Weights of a small mixture-of-experts language model, trained from scratch on English Wikipedia.
Size: 12 layers, width 128, vocabulary 8192, 20.6M parameters.
Experts: 64 experts in each of 12 layers, 3 picks a token.
Below are experts of layer 4 (counted from 0) of a mixture-of-experts language model. Rows are named router (the router's row for the expert), gate (a neuron's input weights, with its number), up (a neuron's input weights, with its number), down (a neuron's output weights, with its number) and show model dimensions 64-127. Each number is 500 + 40 x the weight over its row's rms, rounded and kept within 0 to 999. Numbers have three digits each.
After each expert's rows: "comes before" lists some tokens at least twice as common just after its tokens as in all text. This comes from a sample of Wikipedia text that the model never trained on. Tokens count by the router's weight.

# expert 30
router:475503469495492497544516454485525520478483512534462513540488531438516536593592524629564578553496540509494502515505534556479448445484480563451518500548576473459507559449534506513494494508464510
gate0:488531499457447518529540495542467483486545550430466421543519495509376501493502488470522426501534459521474479489499505492559467516453437503471504435599482517443493434461510481454421485482516503
up0:489485512457475513451489518481556538489532535495471453408522546572494496484466489520553475573468461605482533477543562576463480470495429521485520456543506563472501541522531482566470524461536476
down0:472488527450491520431613509545551446442493530478577490487471593514475546484405501498537456449483488531530558503566500529482555517477502534485472513545552527460498479494503436492504471481517465
gate1:467501477546521420541521475581458414454495525509500510647519493526551535439461508581458505471461555508544489480495517510496489548464491463447419487511448519475462446527452569569460482492466520
up1:542557465493553523395471518443499454570495439500508517511532532483467501469533465406520536483438522525526491524547534523488579497507558506442540522518521464527488489496473483488499462541513483
down1:548487503455524522468478501507472501519432576479460568458409557519490483572495478504504553559487489526547472497503535521499522535535603597484487481477520534411535509429571526536548544471464502
gate2:550482531458502455571506478499538544538443558521464469533494546543485549445526495500488450537496487473473434443521526530562505474438541525577404442489471473473491535487561551448496500504513422
up2:442537478505526543427517568507451476469509473528552469468525414439492509544401458500521519545565481498480550493442397494467484567577456524498564540533525457512507458570460478526489494471533575
down2:467448468444510475502569516610426497521465539491525593485486462548516504545505500509433543495452535536391520471489500514506520491482534489510499512461518535477585543497522469524504481525481440
comes before: "1", "2", "born", ":", "aged", "C"

# expert 17
router:440420505491510483423476536472508460531572484465513514588488546479506462556491504478495525502480498514482498500480476455508443481533523444507474529510503527481508549552557554526468415544442530
gate0:452443521491563529496495414511495463535502525468470432538515546492486501594444472482502503436502535510496488524469516528517500537491460532515508541512452521573445558526540506500540458459495441
up0:450451513463573554532444410490493462559475540501509466496501518467473538547438493487539516466527516460461468529423536497577498563516490487491535536468474472482447560547544541478582541414522459
down0:500539506552486419472437454538465480558582477480469490538495503483518420513445472564516516474459524525506565487516558447466470540490506586458453503514495423538506505515458501462484495447538406
gate1:541462496531498525368503538516495400457493492518455491552488562541504429543507538497468451441486467498474474528502479558507431521554497522473504477442515492455528433527437500503493493461506572
up1:546492571554527506539489511546570534514478522512534538536471481497496488521466524497549554476459512496491487494539530581469469543562542520510459539469460490460508443539460492472470469464483540
down1:490450501513492479435429517503583438448540495508526438418497524482528535408480535503502427504513525531499438460559446555504520542546490465568491576476508481507489502514504484525522472495431537
gate2:514483536469461456515463569549466463511466526505532529523587501516471436467409485405594417489515534494530424567562554553543545541531563419434445508458503530465509487484542491523508491499488549
up2:510461551489509483464554538558494474499496451523463515496480547486514541472517462529540476395539487463541514428495566496471526539535484489459457536433531476409470459538496532595511479397497512
down2:554414441453400487519484496526529494522515549518490535529489451616511479428503460413486411488573477519520534510501479539460484498457539526524456520448497476522529461415506544468529497518536532
comes before: " been", "s", " of", " in", " was", "'"

# expert 58
router:583535495535435506522483466503474474464462522442525476526477612449457471502476436494501503541459526416455563562553427577447488460511387532479474556422533565527498479481504484529483512467457549
gate0:515513477409460484522504499535544536606542467450565465503513461532427518474535446481469488592487509487515511490479475469534459515497496513503541513527498508571539503546480512410479468575505480
up0:517498503502527531474433540492488511463516540493472516499529425527405496410499468516505462496444526540455486550564486514523503460532472556459494479496458479508463551555461508431493498485535495
down0:467455543478474463467541452495515490508502449482475529534490445497442486575482567528515434530463557415474487524424521489548525558536565503482480510511546482482483497444540535507464446514500513
gate1:417456509576429479479540493476472503486458500462568469456505462541523532472545525548522474536472579524479552555520477455485542480515522573500475473573528527551518527543531458523482546521435549
up1:447472562542514535524495555498416461431498524483513554417508459518610475436552508440541517492511519505539571495529502496466496504534514540479500539479487475501392502440515534479524529542489512
down1:485493486509550551492555462515524446498561545536598469612494555435455530524439494494606464506490503526477467485522453513459510530499527520475471445468501479538541456525508461431426456473459540
gate2:495557589435509521515491547526539543487511530567464503530495446522487521566491579520491452506511550487567423508577436487477461430494460466503506471551540421511556448431475504532482544477533531
up2:501543618491503550532502582476487503517523489561561513508478449461430560565486566482484458491460530477526427497551498491448519468433512481536540515505534444467588467435442474513494513494560492
down2:475452504494514559545477473452525498431569479500498561459525459492492463477530524543451452571499506538476430574462535494486480452511593498489520507486508501488455519511474506549407436524554502
comes before: "-", "|", "\n", "==", "The", "==="

# expert 40
router:486543543546465489448535523555504455515497469525535442532534514486485411413503486484492469411506459540570452458485508473480526464521476540510518496532489483476524522487597523434557563481489448
gate0:457530488559536445494514454436465446511527441475534584470456552426514496485502477518506518522526438509510549475474543490602531548549478454541545513453490520486454533511453530528476479449478500
up0:492473504476437535534487572488484523476481487502481428530490468553545484484487536543520511492465481490437506483540524552502533437402491494474506488532516530492558446502462509422468463497576463
down0:535414536560465447476509570560498471462466431509562506537524456570521448467580451485474573532484512501449456454432550564471539471445558477444514525504495530493448535496515533423572523455505478
gate1:480426558511536447551548506487503530496592492533482464467557543465512487456488473431530517512531485519522491494554460567470470422519509542460524503502582451492445479604488452459491551456590497
up1:525498518455480466477496456423539482528476463436455527503560464455467562472456529513514476529521557460496461490432501503516568543464480527484504486551569552450527556576477556500598524441524545
down1:501457481499505499570503474536513475446479503489509538546436546518461484462512524499464494439542445548466507443487518545469481384531504572523556496554463486479449518476539492501489527498483510
gate2:509495480480500506460500484469450530463580453396540585547440495494490522499545473475462516576495496553512540520523491435422495507510530499535404565479550489551522515531512462487515499542490431
up2:524508508477506437499477476608490504480469540519446492493487496447500489476422538540569513488484481519481375538473515563623481509521490564510539477504464527487480436504459544513432518437508547
down2:440526538463517539497507553430490397484530478487527443522572496466503501486559523466477519636444409479546516475514484505480510555478455524545492528536512492486453497528528524467508513483473544
comes before: " the", " he", " was", " is", " it", " they"

# expert 62
router:526502512530543476455499488469458513504519496490510427563559515453477452461485510513495530559463526545536476504559516590493533482470531429493502581481482528575438562540490495506447520491455512
gate0:582472563575508489500454534537477490589487446460528475479501565443552486560449440521434477487486550545502541493537476569472517523541531525478511463519472541493483485565410498495500536499406460
up0:509479517543559515485592539529498570540447477467480492506443475510498513551481434561501504506481513500498463477542465495459503529493552547443478493522544497534516474585447529468493501480386503
down0:471464527463431489552527553509497461505597540481527540540543520515540475485491468469491541500502432439447489458515579489510561529472521436567512437497473455526496543491503435516467514523383516
gate1:467480482515519468490477527515450472577484475522520502461475505441525563554572520499525531412455458481477516466453519480528455467488557523584468472463497470425515439492474487493550533534515477
up1:482516441394517536467501549569554506463521489531557440499522489593489532481518521537487427565509558530450410530497557506452511559524438479453529515511483556551465524546525541561453494460551501
down1:560500492430516519538592560429558539427501522451537440485487502488471446433458477520497489478502573455525476478562523517510507497471534480502479582476550443480427605546483496569463487520478529
gate2:537493527493488400415520524527503465533538460458482484500495573503494497568542436496453472537528459527446514467503442508474420487501606387531489500554563540520463518504501521451529463479447551
up2:496521478485528568578456489471509536458469505543550513501528446522473474434449592543593532502500546466531458518476552479486562531539395597492536518453463480486495486500507490538500468535517459
down2:444482438558464468471458535425531529531503482553461539521454511534489513512491464545534554476533522556443456522502522413466439537590491469472474514526464496545503494419515442486451547519498559
comes before: " |", ")", "–", ",", ".", "),"

# expert 22
router:509543506536532413465496507552477558529467561463409472440528553498515503540461557458518560562551476474431542524463503430488523535498517456473451459499522574538470514572504517452493546542479474
gate0:527448506525531542553507472439472522467484513440554548484447545472501523483510475538551564461505475505490557480475412492518540559529593508465457456550496455489480534465503483505452492513447483
up0:499533523523530558547553528472445425423434496469502447511473495504541512497505465525525511556471539508472553481412481491543557613549556523454455487539457494457470570550565567526443514555483483
down0:491484458505514545454559459461544443530433480480430481501516562521509555452495470504435410519443484540469547504551459583529487545490501545539506501470514496511473492503552522540509520558429578
gate1:514458517457476516547579456471549515527464455546512558470560554495499449424469490506515485511429479479477525438450502485541485486465442500520463442508501470473500458498577463524485509539475476
up1:528461485478481512576601443515570506551475504527566518486589501528493497461420454501526471493489434475495544430417504488494494504458442473547481443453503525474484511505582491549432541510472496
down1:461497514459529485519491433483455485545473505452518510466524503558491482540566534497458478493469486513518567476449501535459515523519444526553458461510460372450479546426487502466510464568506511
gate2:493532508503535468471460537487492494475497462517528503532508522483470522446562470492531492491495522495577464544552536490521478452427556523500450537496521427559527577467470470445464550468460417
up2:499550553458564449457491491468535489538487485526547451572542471488499513489540447507515533497471506497539477531525508514489446430464493492528475567486524454540517587491481447457527524501478446
down2:537463567549506517507542476512442509463518499460524512536601523534498471482466457551493449459438532509531501496496452558476507423454581473480482511485535463485506501502441532546563540536468515
comes before: "8", "9", "7", "6", "5", "4"

# expert 59
router:495492445554536484506450509515496431523462462469519555512427565494515498493483453498475584542446470527502437503455476461527475441518473530513486520524490446584488497455486473507461444418561465
gate0:459422471503427546506501468519554551530446513455481496553443521499493443540464475504471536476569516518478524530449429497495491426489464416506563532511447480464487515467473487514515452539488467
up0:422502430490525507506463488466444489528465483483451504489572532498523546468532486552546503550537519465503588556564476438501433596494462502487501483499503429477496505480516541493536456474484544
down0:526542506494582456483483541439503508580495515577508528431514513412545515450491501513460471456548501473501491428567564490475512485481508576521499467477447421565482557443583535444457505467453502
gate1:514561475496483524527472464451511544579453502530562555507539521496548577540437496520534440389520443500539486471474557529584457525470431509464458584464495477511535509423553516523494466524486507
up1:458545560525441546533516511475509530505470528511479522488471481482493537459500560539481433461557540497457493512456521487444468535463534559456545519544505506449442482471488418562510431482540500
down1:498484568467390503535540509477501526474488523560490494510595472460519465536532476561538424509548513462442531543504542517551466522504489495459537476526532475481457480516492512480469464498492423
gate2:557516487510555466480521557462524482524551450517488538457501543406507530511500514525486507543503512499531415537559483510423491534487586497445522466422492535471544498505497433517507530515508466
up2:431535469499466563509519445519552505417468452521553543527491472528473514482516520446470530488500471470495454558423490402569525460528503488543491543567464447529544532503530537508515443531569532
down2:514484547551482459534461449425524545448529461447500510514473440496511559538504549453522494456543546495464471500485540407453562484452461478533493536532577518542475499484515563508489472403467526
comes before: "1", "2", "3", "4", "5", "6"

# expert 12
router:489546467543492462509475409572460441506560447471471485475423534459523553576517565484486534426403481578460466488458539491458511478465546476471497579446496543511471496454557536532444482495485550
gate0:507554529522555453457474592559476482515480466539568503509541525549488479549456455523522467523472435437594449528547547495516528497454490552544493562507546513451510451564472528498516420462482532
up0:502429501495451516503449453427500514530500532490421523487438479466533511496498551452444506443515492564415504483512506471508495498534495410471445494476511456578493553414501464536487580539532431
down0:507507510538487516474461484418502533569517505364473440514533460523484536503462468462418478482531498549512536504457551565525458535455487558555536414481507540447529537507557468444588564516487538
gate1:480423562490519570463515428560526469538525499516458567521458517454523572485435476503425514508495584456455518514526543501482463496471524463478471526443486499594529435478479515527522460582475498
up1:480545458539476467501579577459448485484463524467558474526511516528472443463605477486543473504512468525486466478495396488537558527535513534492524471575543532435448516541517432554498457459474481
down1:568520476513511460585475498458498479503484490501538493433501499492460505451510477474485483410488581481536530423445530486486476491428491487521488564538478511549528491536537451562479500498454453
gate2:423506557476471456593457494508491427504534494466388552455495573517479398524470565421470451529523489540533517532517457501510545490557485502514544521505516443499520472516462451535518569446552533
up2:546554532492445475452451499512533513488484540552485539446497445474563469489541520451505411558482486503567473465483509454549520582497527453528572500586522427558505507465544441528504516443529485
down2:468487437469548500544482467420531487510410562482503523445522511574490477479540513427457424567464544543524512470544474565546505535591480449537542492544597519502454502440497509495520498481569447
comes before: "The", "1", "I", "C", "A", "2"

# expert 7
router:474519522525489556522504481488422495534568482506563516393518495476508540504524585459459546485484505435538420475529493535527517479526478455520519470486555533470551516442507496492470550437521499
gate0:426473490532515505521483529408475485512485454511513499519508478537517545497464507517494528478547541537555537416486549466458483446455478476469512559445530507485473428450505554409572473519528539
up0:541507437502500429476515472468531576502480508486507544420512523513529544440545527534487413441501447494467493560447514455464524489463478474480475474551503524484541522514474427509482485508473537
down0:538485507569494489539399476524485491517512591518494542480565489510490510530449443565461495414467490542510464546468612529483510540477512488528484463488489534517448540478541478554482497440468465
gate1:516459494421494487418530482455569467522500486527502505515463462506454483515485423459487434453565451570468486500524461473543534561547524424566478497465544489493466590530591454462535500516547570
up1:451475562463452549528475485435481511531449440534535532508466518548499520474437518492527571594522549554501549521472499489567452487446565538466464476601482488474459514505532518512467532461433493
down1:484448479469447518543526480573536449500495495421539537504547512484487550477530481434439509514406514507477499564459509520475513491537580454489485523461544483516523458581521409486572511461441515
gate2:512488488517484488426472434472490515538521474490492483467499525544523475457425538517580520461524531474553472546447496503478481517553497511534437503559446534431564398603544583493513438497515519
up2:475502547520513502522566452458497537477466540503444488478488493497556529470551401531449483551508399521411472510510447494514508535463548512499542563543481446509457566480554453481487483507504385
down2:473486495520561558510528509466507568545513490473559428472504463517616494514458480462441590533465470443506428483526531417527451616499512538548514531550499491452498510517551433488466590481535518
comes before: " |", ";", "PL"